Experts of a small language model.
Size: 12 layers, width 448, vocabulary 37664, 238M parameters.
Below are experts of layer 7 (counted from 0) of a mixture-of-experts language model. Rows are named router (the router's row for the expert), gate (a neuron's input weights, with its number), up (a neuron's input weights, with its number) and show model dimensions 0-63. Each number is 50 + 10 x the weight over its row's rms, rounded and kept within 0 to 99.
Before each expert's rows: a language model's description of what the expert responds to; "comes after" lists some tokens at least twice as common just before its tokens as in all text. This comes from a sample of Wikipedia text that the model never trained on. Tokens count by the router's weight.

# expert 22
Historical years and royalty
comes after: "1", "th", " century", " king", " during", " King"
router:44 53 53 50 56 69 33 40 49 60 55 55 27 62 49 60 37 60 45 44 42 45 62 59 50 60 47 59 67 60 56 48 69 48 36 58 59 34 54 54 46 59 52 38 45 60 32 42 63 52 54 49 50 47 43 37 46 54 54 42 35 45 45 51
gate3:42 57 40 46 37 49 48 38 53 62 60 64 40 51 61 39 69 48 45 37 42 49 48 46 41 51 42 50 62 59 51 62 59 61 44 55 61 34 44 51 49 56 62 34 42 59 43 61 54 47 51 44 51 42 38 50 59 71 61 60 45 59 66 48
up3:56 45 45 56 33 51 45 51 56 69 40 31 50 63 52 39 63 31 40 50 62 36 55 42 50 55 48 64 61 50 55 50 59 50 37 51 66 50 60 46 51 53 72 41 55 66 44 58 54 53 43 42 39 49 58 45 57 65 28 73 49 37 59 55
gate4:81 44 46 45 31 53 42 35 42 60 53 49 54 52 44 47 56 66 57 45 54 52 57 55 53 37 76 41 77 56 47 48 35 55 53 57 45 40 47 44 58 55 51 36 51 54 53 46 56 75 36 45 49 69 64 53 55 37 64 35 57 53 55 59
up4:52 58 44 41 47 36 51 53 45 40 56 32 40 35 47 54 48 49 42 58 64 60 52 44 66 63 58 62 46 49 41 51 59 57 55 50 64 59 58 61 57 63 48 49 45 41 56 48 26 33 41 43 52 45 29 51 39 32 43 54 46 40 50 57
gate5:49 53 40 42 52 41 52 57 56 38 52 53 64 53 56 66 33 35 53 67 54 60 52 46 54 42 44 61 62 51 42 42 32 70 33 49 51 59 51 36 54 59 67 70 50 44 47 56 54 49 43 63 39 29 37 58 56 41 49 45 30 53 51 50
up5:56 49 55 45 53 56 65 79 68 60 45 43 49 52 57 62 38 55 61 46 58 46 43 47 49 36 52 43 46 53 50 53 42 58 50 61 59 42 50 49 47 50 68 55 35 52 55 37 54 55 47 51 31 40 41 51 57 52 77 57 42 44 47 57
gate6:31 47 35 54 54 54 35 65 47 43 54 43 40 55 38 45 67 71 26 54 38 48 62 59 41 47 26 53 56 43 41 57 62 63 65 42 48 62 47 50 54 55 20 58 39 29 47 45 63 48 32 62 47 34 32 57 49 48 40 54 49 41 31 47
up6:45 57 46 34 54 46 49 52 52 55 31 37 38 54 52 31 45 50 48 83 37 55 50 74 50 32 37 46 47 58 37 50 46 39 42 53 53 41 52 49 46 74 46 54 63 52 57 37 61 71 61 47 55 48 52 53 48 46 56 22 53 45 40 52
gate7:64 53 47 58 40 56 57 49 52 31 62 44 49 48 53 51 50 60 61 33 45 41 56 41 28 46 37 72 45 49 37 45 66 76 34 59 58 37 46 51 56 50 40 47 45 59 42 53 54 43 63 43 58 51 78 42 55 43 44 67 67 51 54 61
up7:33 57 40 44 60 52 36 57 43 56 59 48 32 59 51 51 48 38 56 58 41 48 51 49 36 74 35 71 51 31 60 51 50 46 65 60 39 52 33 73 56 54 29 34 47 66 58 66 47 42 22 54 66 42 36 68 32 71 42 69 38 39 48 54
gate8:42 48 48 51 67 67 48 56 48 53 38 61 33 62 58 59 32 51 53 34 50 53 48 60 57 35 44 46 54 30 66 54 53 62 47 48 33 54 43 52 39 46 56 60 55 59 66 49 48 47 52 61 63 42 45 40 25 45 39 50 54 52 41 60
up8:51 51 40 64 38 61 51 41 59 44 59 44 32 49 39 52 41 51 32 35 52 32 41 76 45 45 64 49 55 55 40 39 54 63 38 33 53 55 54 57 48 62 58 65 73 47 49 41 53 37 55 47 54 55 44 56 44 53 43 40 46 32 58 51
gate9:43 47 49 44 49 55 38 36 43 37 52 53 48 31 48 71 55 54 37 42 52 48 35 54 61 64 48 67 57 46 50 33 59 65 57 53 55 44 48 50 39 53 38 57 56 51 67 56 60 54 35 53 51 61 66 61 47 41 62 64 56 50 60 51
up9:43 54 56 46 44 49 52 44 56 64 62 39 46 37 56 52 32 62 51 60 58 66 59 64 38 45 72 60 63 43 31 55 42 41 49 57 53 38 43 73 46 58 49 30 51 51 47 45 45 57 58 40 46 58 44 63 55 51 57 43 44 39 65 64
gate10:37 50 29 51 46 38 46 33 55 40 48 61 35 56 57 51 48 42 67 46 60 53 47 58 63 47 50 54 78 50 70 41 37 36 47 49 60 49 47 65 42 47 29 50 36 55 55 54 69 47 53 67 58 49 34 74 42 24 54 41 73 61 61 39
up10:40 62 51 48 50 69 54 52 55 35 49 42 66 48 50 54 40 54 44 65 41 72 31 47 48 57 45 41 51 48 40 70 36 56 61 46 40 44 60 25 55 49 46 68 52 34 38 49 43 59 55 52 57 44 55 40 85 37 36 49 31 53 47 60
gate11:37 60 42 63 55 67 54 36 52 54 49 53 45 47 41 62 32 61 33 65 42 55 49 38 39 54 60 60 76 41 51 55 36 33 47 47 39 44 41 42 62 56 23 51 69 51 41 55 47 42 47 53 75 36 49 34 52 59 46 36 49 41 58 41
up11:38 57 56 41 53 48 44 51 43 53 46 48 63 58 43 52 43 53 69 37 56 41 47 18 57 34 63 52 39 58 32 43 56 52 53 47 41 63 64 53 58 48 61 53 35 57 48 49 46 39 45 53 50 53 63 54 65 61 40 53 46 52 43 48
gate12:44 54 53 48 61 50 45 47 40 46 57 50 51 59 47 65 38 40 55 52 45 49 30 41 52 41 51 30 62 52 50 79 37 37 56 53 57 51 51 32 44 56 53 73 51 57 59 46 53 45 52 69 50 55 46 44 35 19 46 56 43 54 47 54
up12:39 51 48 58 43 40 44 51 37 43 64 34 39 53 34 52 45 58 43 51 36 51 48 32 26 46 44 49 60 43 45 80 59 29 35 53 60 57 63 43 40 67 55 59 58 51 66 43 59 38 50 65 46 50 43 41 47 48 45 34 37 54 62 50
gate13:67 46 24 59 46 62 50 48 49 63 59 49 42 60 47 49 50 39 42 42 43 34 36 56 41 43 51 43 63 42 62 49 63 66 61 57 52 47 52 58 36 59 31 48 45 46 46 67 45 43 58 62 51 38 58 42 54 67 51 69 46 29 47 44
up13:65 31 26 48 48 60 58 50 50 45 51 75 49 53 43 57 46 59 48 45 45 58 53 58 39 63 60 59 56 61 62 40 59 52 42 46 55 38 56 59 59 57 34 48 35 34 40 40 26 44 44 48 46 48 56 39 53 41 61 46 66 47 52 59
gate14:45 55 45 49 57 51 33 58 63 59 63 51 56 67 33 53 53 43 23 39 41 54 52 48 43 45 51 50 61 36 66 65 43 62 37 48 51 54 42 51 59 62 44 72 52 55 41 47 65 45 46 50 58 49 48 73 47 54 55 47 31 47 62 50
up14:62 61 47 30 57 52 32 77 43 58 47 54 49 59 40 54 49 56 41 27 61 48 60 52 49 41 51 54 62 50 47 49 52 52 47 41 53 60 54 58 49 50 54 53 44 50 55 37 58 38 35 29 59 61 33 53 61 77 69 45 52 46 35 62
gate15:74 49 58 46 46 74 45 39 53 31 61 73 49 57 36 40 71 48 54 68 51 46 57 46 46 55 33 66 48 37 77 52 46 57 45 53 47 57 50 28 70 49 45 47 44 57 51 37 88 43 55 48 61 56 64 48 60 40 54 32 61 55 42 57
up15:30 46 48 40 53 46 49 49 37 76 53 45 48 61 51 52 37 48 43 33 55 56 47 40 61 51 51 42 51 49 75 43 37 43 59 46 53 44 62 52 23 55 46 28 54 47 48 48 48 63 47 63 38 58 53 35 43 54 52 53 48 44 46 39
gate16:41 51 50 47 56 63 30 09 44 51 47 56 54 57 59 45 35 47 48 30 42 58 58 51 55 67 58 39 55 45 70 59 54 46 61 48 48 62 45 50 34 49 67 16 47 48 39 49 49 51 60 57 42 72 65 23 47 41 40 55 53 53 56 44
up16:56 47 58 55 41 39 50 66 62 58 56 41 67 47 48 53 47 50 32 53 59 41 42 53 69 46 48 58 46 48 27 38 51 57 33 65 42 64 50 61 59 49 64 68 64 49 53 56 37 58 43 50 58 54 56 40 44 50 51 38 34 53 55 62
gate17:46 52 64 38 25 52 47 66 34 67 39 45 54 50 53 57 39 69 32 47 43 43 61 41 28 53 38 43 43 61 40 80 55 38 46 35 50 42 43 39 36 49 57 56 59 43 44 62 36 45 57 43 50 63 53 25 34 46 54 47 44 35 50 47
up17:60 41 31 53 80 38 54 56 59 50 61 55 35 70 60 46 37 51 47 43 45 48 52 47 47 62 50 55 55 31 51 36 60 63 56 57 44 56 31 40 33 53 44 43 55 60 50 57 53 68 51 54 43 36 60 52 45 52 47 38 45 53 61 52
gate18:32 65 54 32 55 34 34 44 45 57 47 50 47 53 58 49 48 30 54 44 42 53 47 26 48 42 50 36 70 40 55 50 57 40 61 55 43 47 49 54 28 35 43 35 39 64 65 61 38 52 46 36 49 52 51 46 45 31 43 57 51 49 51 49
up18:42 48 35 36 50 65 69 59 49 50 49 47 60 50 48 60 42 63 63 42 59 49 43 40 48 46 55 40 69 64 37 57 38 48 41 36 66 50 56 34 38 51 43 59 55 43 57 37 25 47 60 61 47 53 50 60 52 41 49 51 49 48 49 49
gate19:46 64 46 54 56 31 60 37 47 53 35 40 44 68 47 41 44 57 55 48 59 40 53 29 57 52 47 38 60 55 54 54 56 58 62 63 42 43 34 60 36 51 64 49 63 56 40 61 50 57 58 42 61 67 66 39 28 46 62 39 49 43 58 48
up19:55 56 41 51 61 51 59 40 61 45 47 55 60 46 48 40 53 60 35 44 48 46 40 59 25 56 58 39 63 43 51 49 37 46 67 43 63 47 51 55 45 55 67 50 43 59 52 60 43 41 73 55 51 50 62 50 59 49 52 54 66 49 55 45
gate20:57 49 42 73 52 42 45 61 60 60 35 41 41 51 42 56 49 24 55 57 37 43 53 37 52 65 31 51 37 30 49 60 32 61 50 37 46 31 39 58 39 54 66 51 56 57 51 76 56 70 45 50 53 43 56 59 33 55 37 51 40 63 49 39
up20:52 49 47 39 40 59 64 54 43 55 53 62 64 48 38 36 36 60 54 48 64 65 42 67 57 48 54 27 58 54 51 51 55 69 42 51 42 79 67 39 75 51 50 36 48 44 36 41 37 13 57 57 42 64 45 47 59 53 57 21 48 54 53 44
gate21:55 52 41 40 49 36 53 53 55 60 54 50 44 47 36 56 65 46 49 58 58 59 71 28 44 54 40 59 59 41 57 51 24 39 39 40 58 55 41 52 60 43 45 60 48 50 52 47 55 50 28 50 47 54 44 42 37 41 50 43 33 62 61 58
up21:56 59 67 35 48 30 49 60 58 38 51 79 41 52 42 51 58 53 59 66 64 57 64 45 43 41 58 54 37 55 59 55 32 38 30 51 48 50 47 36 55 53 47 52 49 48 54 43 55 47 49 50 66 45 38 53 48 30 56 29 35 64 58 52
gate22:42 46 49 65 64 57 50 56 46 63 58 47 56 67 73 30 38 36 53 57 28 61 65 46 46 56 45 43 66 51 68 61 57 34 53 39 56 61 56 51 41 60 51 72 63 41 72 47 65 41 59 42 57 43 68 42 69 35 38 42 59 32 48 61
up22:57 50 46 52 44 73 34 42 50 50 43 67 35 56 53 52 52 57 55 47 56 29 55 66 61 67 41 32 41 46 45 35 56 69 29 37 63 53 54 46 58 48 47 32 70 64 40 45 50 42 48 40 56 41 54 28 58 50 39 56 34 55 59 40
gate23:43 63 51 40 60 59 59 50 54 64 51 40 51 51 33 30 40 57 34 34 44 58 46 41 68 52 47 45 55 55 73 62 42 57 57 71 54 60 44 55 46 34 37 53 58 66 35 49 44 31 62 47 37 63 45 49 48 32 33 54 47 47 54 76
up23:68 52 44 41 59 44 33 46 43 34 82 40 63 48 20 57 59 48 79 53 50 38 61 35 71 46 42 48 51 44 38 32 46 42 53 55 49 54 42 44 66 47 39 62 43 48 59 61 62 36 44 49 43 47 67 42 39 61 72 57 62 51 47 34
gate24:44 65 53 54 47 44 39 49 56 46 62 61 58 53 54 45 51 61 41 27 56 46 58 51 47 53 44 37 32 54 47 51 44 52 48 59 60 52 53 58 66 34 41 30 41 39 50 50 63 37 54 49 39 55 37 41 56 50 59 53 70 50 41 28
up24:55 42 48 33 46 44 48 57 56 57 63 51 40 60 49 38 47 52 55 60 53 57 31 49 56 47 42 43 72 37 56 57 47 50 56 44 36 51 46 37 47 52 52 73 49 52 57 56 65 54 56 49 33 56 61 64 27 59 37 58 31 39 57 63
gate25:42 36 64 60 41 39 35 47 48 38 57 56 39 49 32 44 38 49 33 54 38 50 61 52 47 48 26 43 53 55 58 55 65 44 54 55 51 33 65 50 56 60 43 47 46 57 41 47 56 50 72 49 25 35 61 47 46 39 50 36 50 54 49 35
up25:75 45 75 41 61 52 41 35 59 55 38 56 67 40 46 50 63 35 48 45 55 41 57 60 41 53 46 47 53 56 39 57 57 64 64 43 51 47 46 42 47 50 49 45 66 46 43 45 48 52 62 58 59 57 57 57 44 51 58 46 64 50 49 54
gate26:58 59 47 29 48 39 67 42 39 55 37 45 53 35 59 56 54 58 28 31 60 51 58 51 48 48 47 55 67 66 48 58 70 59 56 43 52 44 41 73 45 59 64 60 41 52 58 54 37 60 57 52 72 70 57 46 38 45 58 55 33 66 33 58
up26:56 61 53 56 25 48 49 30 47 49 49 76 64 43 50 52 65 31 32 56 44 61 42 40 56 61 45 66 41 60 63 50 38 45 41 42 59 60 72 43 42 48 52 65 67 44 57 41 33 45 39 41 68 50 76 26 35 29 48 67 61 43 53 56
gate27:58 48 44 33 46 46 64 47 42 48 36 41 36 52 59 63 59 57 59 38 54 51 47 51 47 53 40 43 46 60 67 30 46 52 51 53 55 49 57 60 31 32 54 44 59 59 41 54 52 39 54 37 50 58 60 61 43 55 49 58 47 62 46 51
up27:61 47 56 55 44 35 46 43 47 58 36 64 31 50 57 44 58 37 64 44 44 41 53 57 54 43 54 54 51 57 53 46 62 49 53 63 54 43 51 29 64 46 56 34 60 59 23 51 62 55 52 36 40 52 56 65 48 50 44 43 48 51 44 41
gate28:51 40 40 45 54 58 42 39 48 49 56 51 53 55 44 55 44 55 45 38 56 60 42 52 39 48 42 48 60 38 63 36 48 56 59 44 57 58 55 56 49 56 55 45 45 52 37 54 50 48 64 57 56 45 33 46 51 62 44 33 53 47 67 53
up28:65 61 43 50 62 45 42 43 39 48 55 56 44 74 43 57 51 42 47 46 54 30 46 43 45 43 51 40 51 50 42 49 60 57 45 51 40 64 58 51 42 59 49 57 55 28 42 52 37 57 55 49 54 28 58 49 49 48 53 50 59 46 46 51
gate29:59 47 38 50 49 59 41 57 46 39 42 33 60 53 68 39 48 58 67 64 53 52 50 54 42 78 36 56 64 60 43 51 45 54 55 47 55 37 54 46 35 39 51 43 40 47 49 64 44 55 58 48 57 67 60 38 36 51 63 57 45 54 34 56
up29:68 43 61 35 53 49 44 48 54 47 44 39 50 50 49 52 54 37 35 44 30 49 49 35 61 45 68 37 46 61 68 34 64 55 58 46 45 50 34 47 60 34 40 53 57 36 44 67 54 52 63 55 56 55 39 49 34 67 42 60 49 60 56 43
gate30:54 43 60 50 44 62 49 55 57 43 62 41 66 38 52 54 46 46 62 58 46 40 30 46 47 49 54 51 58 57 52 56 48 46 42 50 61 44 40 22 35 60 58 67 21 46 62 62 75 76 54 51 49 53 70 40 73 39 40 46 44 71 43 46
up30:28 29 57 52 47 66 53 45 37 60 36 43 59 37 42 59 39 59 31 56 46 53 56 59 55 55 45 65 61 50 70 41 56 51 60 46 58 45 58 63 63 53 44 25 40 56 44 67 66 64 60 50 75 50 43 53 49 66 41 41 73 38 51 48
gate31:46 62 35 49 42 56 47 46 53 49 50 33 59 54 38 63 51 64 43 50 34 57 51 40 43 55 54 54 51 34 58 34 45 51 39 53 51 55 45 45 36 56 53 59 52 46 52 34 53 60 47 27 38 58 53 46 61 67 40 57 40 51 44 49
up31:50 52 37 54 60 53 41 72 51 37 41 52 43 60 61 52 54 49 63 65 33 39 41 49 51 56 51 57 41 54 36 41 55 64 30 35 48 44 49 43 54 50 45 41 53 37 38 39 48 68 65 57 37 58 45 51 56 57 58 52 39 53 45 48
gate32:45 42 51 49 69 58 51 40 51 63 54 45 55 55 37 46 48 48 45 42 43 47 63 51 60 56 46 59 52 36 61 54 51 64 66 57 51 64 60 61 34 48 72 38 48 42 39 52 67 50 49 56 54 38 46 55 47 60 31 61 52 34 31 43
up32:63 52 45 48 38 67 47 54 53 42 60 51 60 45 44 63 43 61 45 49 34 49 44 46 46 54 58 54 36 34 46 50 56 39 46 60 53 37 56 42 51 61 49 49 44 34 58 52 49 71 33 25 64 48 46 41 66 55 47 48 43 43 56 44
gate33:29 62 39 48 59 67 50 53 34 51 60 45 39 46 52 67 53 50 38 59 26 49 42 36 44 56 46 54 53 54 55 59 48 27 44 20 51 37 48 41 60 43 48 71 41 51 49 41 50 56 63 60 41 47 64 42 66 48 64 44 56 36 37 45
up33:62 52 60 46 55 46 59 55 48 39 35 47 50 38 39 44 57 49 55 60 46 49 59 51 53 60 54 49 56 68 40 46 46 38 59 51 49 35 35 61 60 44 47 47 52 48 59 45 48 45 62 58 32 57 31 56 32 34 52 42 56 64 52 53
gate34:34 50 69 58 60 53 44 32 53 46 51 58 64 45 47 58 61 54 26 63 44 54 44 41 52 48 43 56 34 58 47 61 51 39 54 41 54 29 50 69 35 43 53 48 61 64 52 55 45 57 68 49 48 49 29 50 64 36 49 48 53 56 39 55
up34:54 51 56 33 15 43 45 52 52 60 54 44 64 45 52 36 43 48 61 34 51 40 62 50 50 37 54 42 49 51 51 22 62 56 66 55 56 38 46 62 66 50 48 45 58 64 85 55 35 47 61 53 43 56 45 65 52 55 55 48 42 61 44 51
gate35:55 38 42 72 50 63 52 52 42 69 43 62 53 58 45 36 37 32 32 48 44 51 59 47 66 40 55 50 64 60 62 50 51 49 39 54 54 31 52 63 43 48 49 29 64 48 46 38 52 51 67 46 67 49 52 63 45 67 61 52 67 45 58 55
up35:54 38 57 34 53 53 42 65 57 35 46 46 41 32 42 46 39 63 42 29 69 46 56 76 50 48 72 40 54 72 58 42 56 46 56 52 57 36 52 65 30 54 54 43 39 49 53 56 35 49 55 44 41 48 66 46 60 57 59 71 53 48 57 51
gate36:51 51 54 40 47 63 62 44 53 64 32 40 52 68 48 59 41 38 42 55 60 45 46 64 54 49 40 62 58 44 70 44 39 50 52 54 54 54 61 55 48 46 53 46 41 35 57 31 43 63 68 67 55 61 42 30 74 61 38 47 51 57 41 67
up36:45 68 72 51 61 50 59 53 37 48 50 56 65 22 49 36 50 59 58 61 44 50 35 33 47 54 49 42 46 53 63 53 55 66 60 49 45 47 32 59 60 53 50 42 57 48 40 59 38 59 48 35 45 65 49 55 57 38 40 70 51 50 50 84
gate37:56 58 36 64 55 70 58 53 40 60 50 32 65 51 65 45 39 65 29 44 40 46 68 52 57 53 53 42 58 50 41 64 53 49 39 59 47 35 42 52 54 52 54 44 38 39 48 47 33 59 47 49 51 61 34 65 52 64 55 60 46 41 53 41
up37:32 47 32 65 55 48 49 62 45 65 37 39 50 50 53 53 48 55 32 41 33 59 40 67 44 64 53 56 67 40 66 43 55 47 48 63 52 48 51 58 45 64 51 41 34 51 57 60 49 64 41 46 55 49 53 55 46 54 47 38 50 49 54 59
gate38:51 52 56 50 52 44 46 59 50 36 41 62 58 57 60 45 65 54 58 50 56 42 60 38 45 57 47 46 48 61 73 55 56 36 67 58 62 43 38 50 54 33 57 39 63 61 59 58 42 34 59 44 58 47 46 55 51 52 49 61 49 76 76 55
up38:57 53 46 33 59 36 41 42 49 56 50 68 43 49 46 57 58 52 63 60 40 57 58 45 30 46 66 61 65 50 53 50 14 55 43 45 50 31 46 60 61 54 45 41 31 68 45 67 43 46 49 45 27 33 46 68 66 66 47 50 53 44 62 56
gate39:47 55 46 33 48 67 34 48 52 51 79 46 49 48 49 68 56 30 41 45 38 50 68 41 60 42 56 43 62 44 50 61 43 57 54 55 51 63 70 45 53 50 62 57 53 29 48 50 55 55 54 43 50 48 56 57 46 55 57 42 31 62 47 48
up39:49 40 52 60 66 51 42 49 59 36 63 41 63 33 48 46 37 59 53 50 66 46 64 56 43 55 63 45 55 56 49 39 55 34 40 53 51 42 65 54 41 37 49 40 73 58 63 33 73 51 55 55 48 55 50 41 40 46 40 67 40 52 56 43
gate40:47 52 43 51 50 72 33 51 41 61 62 32 51 43 57 45 56 54 52 50 30 47 48 73 42 72 46 37 41 59 53 39 58 50 47 45 45 51 61 34 24 47 43 28 40 53 50 41 47 66 41 46 51 55 48 38 45 60 52 65 47 51 46 38
up40:41 42 31 50 64 55 61 37 38 64 34 38 36 64 58 56 53 54 42 64 58 39 46 61 45 53 31 46 69 53 71 38 45 40 62 48 69 46 57 49 36 53 41 36 47 47 44 54 55 50 40 59 43 39 58 58 67 67 47 39 54 48 55 50
gate41:42 45 48 73 63 42 51 45 44 48 50 34 36 56 47 55 38 42 42 47 43 48 41 54 52 62 43 63 46 50 42 60 38 45 19 46 53 52 35 34 47 46 49 52 54 56 55 51 49 39 54 57 60 41 46 44 64 28 43 53 63 53 63 56
up41:38 65 38 49 52 52 70 42 42 40 62 54 46 48 63 38 51 50 49 42 23 55 51 53 61 73 44 51 50 40 60 49 52 32 42 59 58 50 59 43 66 59 41 61 34 71 48 56 42 60 47 57 57 52 58 36 62 47 55 49 53 46 30 47
gate42:49 51 47 42 48 45 42 46 38 63 54 35 29 57 35 53 49 54 30 46 61 65 45 44 40 64 45 47 57 43 73 39 38 44 36 38 46 49 47 54 54 60 55 40 45 55 56 59 47 56 51 49 46 67 29 24 48 37 42 35 48 58 55 60
up42:57 50 68 57 46 37 49 40 43 55 54 55 43 51 48 48 48 43 51 62 50 45 46 39 51 45 53 56 55 66 36 45 39 60 36 39 33 48 34 60 49 53 26 52 47 42 44 44 65 39 50 62 36 54 60 43 25 73 52 41 53 59 39 63
gate43:56 47 53 30 42 43 34 59 41 47 57 68 41 47 50 63 55 59 47 58 42 54 54 40 48 45 45 46 58 58 46 40 31 66 42 34 51 50 60 45 49 38 47 63 50 44 40 57 46 42 39 42 51 43 34 45 56 63 39 46 39 51 57 52
up43:83 44 51 35 39 43 52 60 43 62 63 42 44 47 28 50 32 41 39 48 60 45 56 58 53 50 70 61 60 39 42 39 38 46 47 44 50 30 60 64 62 44 49 56 35 66 55 55 62 58 53 46 48 63 43 56 56 59 71 40 28 49 41 44
gate44:72 48 45 37 69 39 45 61 48 62 47 55 37 44 59 60 45 56 43 47 35 40 60 36 60 47 70 48 41 51 70 61 45 48 54 61 52 55 47 53 58 41 45 33 42 46 53 52 49 52 52 46 50 56 43 45 37 61 42 43 48 53 74 52
up44:47 55 56 58 41 39 68 49 56 29 52 64 67 56 42 42 26 45 43 73 69 48 33 52 43 27 61 48 44 46 35 26 28 46 53 48 39 55 48 70 54 42 51 47 43 61 45 48 39 41 32 42 45 48 46 52 55 29 51 30 63 53 40 52
gate45:61 30 49 58 38 45 42 45 39 65 49 45 43 37 33 29 34 66 45 15 64 35 57 56 48 65 55 52 44 58 63 35 71 51 50 65 72 46 59 24 35 57 57 50 52 50 37 52 60 45 57 49 55 52 44 41 57 49 56 64 34 41 42 47
up45:51 45 51 52 46 48 57 55 46 45 34 56 59 65 43 27 57 44 62 47 51 57 52 39 40 38 55 37 39 50 63 47 36 44 68 44 54 57 47 56 44 45 39 46 53 59 52 72 41 28 67 46 59 45 53 66 61 50 43 61 69 68 64 65
gate46:47 50 44 50 52 49 61 46 45 33 53 65 51 61 49 43 43 36 48 47 57 50 24 53 50 56 63 48 66 47 68 62 43 52 50 53 53 56 39 31 40 42 40 42 53 61 59 42 48 52 51 43 49 51 43 45 39 36 53 52 59 49 64 63
up46:46 38 62 54 42 29 43 52 52 40 53 37 60 48 55 53 51 65 43 53 57 51 71 54 60 72 40 49 51 52 44 51 50 44 50 51 44 43 47 59 61 46 43 44 46 36 41 34 48 51 56 53 34 36 52 57 51 75 51 50 66 47 56 53
gate47:40 58 49 42 58 46 45 44 44 47 62 46 41 48 47 56 33 61 39 50 64 56 39 40 48 61 31 45 70 50 53 45 46 53 55 37 52 45 49 55 58 58 41 34 49 44 38 29 62 45 60 41 48 63 32 55 67 55 44 40 44 45 48 43
up47:55 37 65 34 36 46 41 60 37 37 59 63 33 45 33 47 34 60 40 69 55 48 34 53 41 50 28 54 56 55 49 51 66 37 68 81 63 33 58 47 62 64 44 45 47 67 49 49 57 64 52 50 43 44 38 50 55 58 43 57 65 46 41 59
gate48:34 65 44 58 71 47 50 50 49 66 44 69 42 66 36 21 40 55 45 40 39 62 57 50 55 49 44 45 67 37 60 46 41 54 66 48 48 44 55 28 52 54 48 35 36 40 49 50 42 47 54 63 36 63 60 42 55 47 54 38 51 43 58 53
up48:72 38 41 29 60 62 49 65 55 50 40 60 70 48 54 29 47 47 52 42 26 47 66 38 36 58 64 62 34 61 35 48 65 50 59 59 49 34 47 44 75 54 69 68 62 38 55 59 55 53 53 55 57 49 34 50 45 60 57 55 28 51 61 46
gate49:59 53 39 65 40 59 34 63 62 49 57 39 43 40 65 52 47 49 38 66 40 39 57 55 46 41 43 65 58 55 42 64 47 42 55 49 51 38 41 51 74 48 56 45 44 46 59 64 56 35 45 57 77 51 21 50 46 35 47 50 41 47 55 48
up49:49 43 49 31 39 53 66 44 49 53 60 31 36 61 49 42 50 40 39 30 68 50 50 50 55 77 48 37 32 52 60 54 50 62 69 48 41 75 48 54 51 43 37 65 57 32 57 36 47 52 59 37 63 49 60 63 41 63 44 44 43 53 39 48
gate50:48 50 33 47 67 40 58 36 35 54 60 65 46 39 31 54 40 60 62 45 41 41 50 55 65 43 43 60 69 40 34 71 39 35 66 49 65 32 46 46 25 41 51 47 52 43 43 64 45 45 43 43 30 56 60 71 34 57 39 57 40 43 74 44
up50:47 54 47 65 63 49 35 40 41 54 50 56 58 54 67 68 48 46 65 57 48 47 51 47 50 72 48 69 44 54 49 57 48 69 46 58 41 49 60 35 40 59 49 51 45 58 35 56 18 61 36 55 47 64 44 46 43 44 57 56 61 55 61 50
gate51:63 54 50 47 72 55 53 40 54 63 42 48 50 58 44 59 67 30 41 41 44 51 73 58 54 49 55 62 62 54 46 31 62 49 54 53 60 49 59 50 47 55 61 37 47 54 49 43 54 41 58 49 69 50 41 35 59 41 51 37 47 59 63 31
up51:57 49 29 43 52 43 43 40 64 51 44 36 47 49 38 46 42 38 40 48 54 51 52 57 46 37 39 51 43 59 41 47 58 49 54 57 55 56 60 41 39 53 50 44 48 50 52 45 58 54 38 38 57 49 53 44 39 65 50 31 43 43 61 46
gate52:52 42 47 52 53 37 55 44 35 56 47 71 49 52 46 42 48 54 56 48 61 51 63 43 63 38 42 41 49 55 70 52 50 30 46 64 74 59 41 39 50 43 48 40 41 53 31 53 41 39 62 46 61 50 43 60 52 48 42 43 69 51 61 51
up52:48 61 49 49 68 46 42 67 49 59 64 56 61 45 54 43 49 62 33 41 39 61 55 61 40 45 63 43 52 55 60 27 49 53 49 53 57 52 43 47 30 69 66 50 56 41 51 49 59 56 60 45 76 48 60 62 47 52 64 56 41 61 51 48
gate53:42 65 35 47 42 39 68 45 33 59 33 27 57 53 55 65 41 46 58 41 52 66 50 42 43 50 43 58 56 63 62 68 45 51 29 36 50 44 48 55 47 56 43 47 45 46 48 52 62 50 41 69 42 44 56 48 64 64 46 32 52 52 57 42
up53:53 48 41 53 58 71 57 40 59 58 59 50 49 59 44 30 57 45 26 51 56 59 43 48 48 64 58 43 65 53 58 47 36 46 59 32 52 76 59 67 48 51 53 38 50 50 38 51 49 56 59 69 59 47 45 42 37 49 55 49 80 53 51 52
gate54:46 59 72 51 57 44 60 63 48 60 52 40 48 61 27 36 54 33 50 38 56 54 54 54 43 63 46 33 77 49 42 63 31 45 65 46 57 56 49 26 55 40 47 41 32 56 49 59 70 47 58 60 78 57 50 51 44 43 56 65 24 66 72 42
up54:45 47 63 43 64 62 34 37 55 48 62 44 62 60 53 57 47 35 36 49 33 63 32 48 46 50 36 35 42 50 67 49 55 78 67 65 40 64 39 63 33 37 49 52 34 55 42 52 71 52 35 42 50 40 50 51 43 50 32 64 46 63 52 40
gate55:44 55 39 29 61 53 52 47 57 48 49 46 62 47 48 47 48 48 66 56 54 64 63 32 51 34 50 42 44 63 55 34 38 50 45 54 51 54 49 41 58 35 47 60 55 52 41 46 42 25 70 35 55 45 42 54 48 51 32 61 44 54 44 50
up55:50 54 39 37 56 62 48 41 56 68 54 66 54 49 61 36 58 48 59 57 56 54 51 53 51 46 44 52 67 74 46 36 62 46 50 56 55 52 56 56 55 58 45 62 41 75 58 58 54 58 57 52 48 51 51 57 37 39 57 70 49 59 32 33
gate56:54 40 39 42 53 67 53 40 50 51 55 55 44 48 49 41 45 56 68 42 38 54 65 34 30 50 41 66 68 48 63 59 47 68 50 48 55 38 54 45 57 49 47 47 54 66 52 55 61 47 55 46 46 53 56 38 53 58 38 47 46 35 70 37
up56:56 59 45 55 47 42 44 50 41 50 27 20 44 53 43 43 51 48 33 34 39 51 38 40 39 29 48 35 41 40 46 60 43 58 54 45 45 54 54 39 35 53 53 67 44 63 51 65 48 40 39 50 41 57 58 45 39 41 50 57 49 45 55 47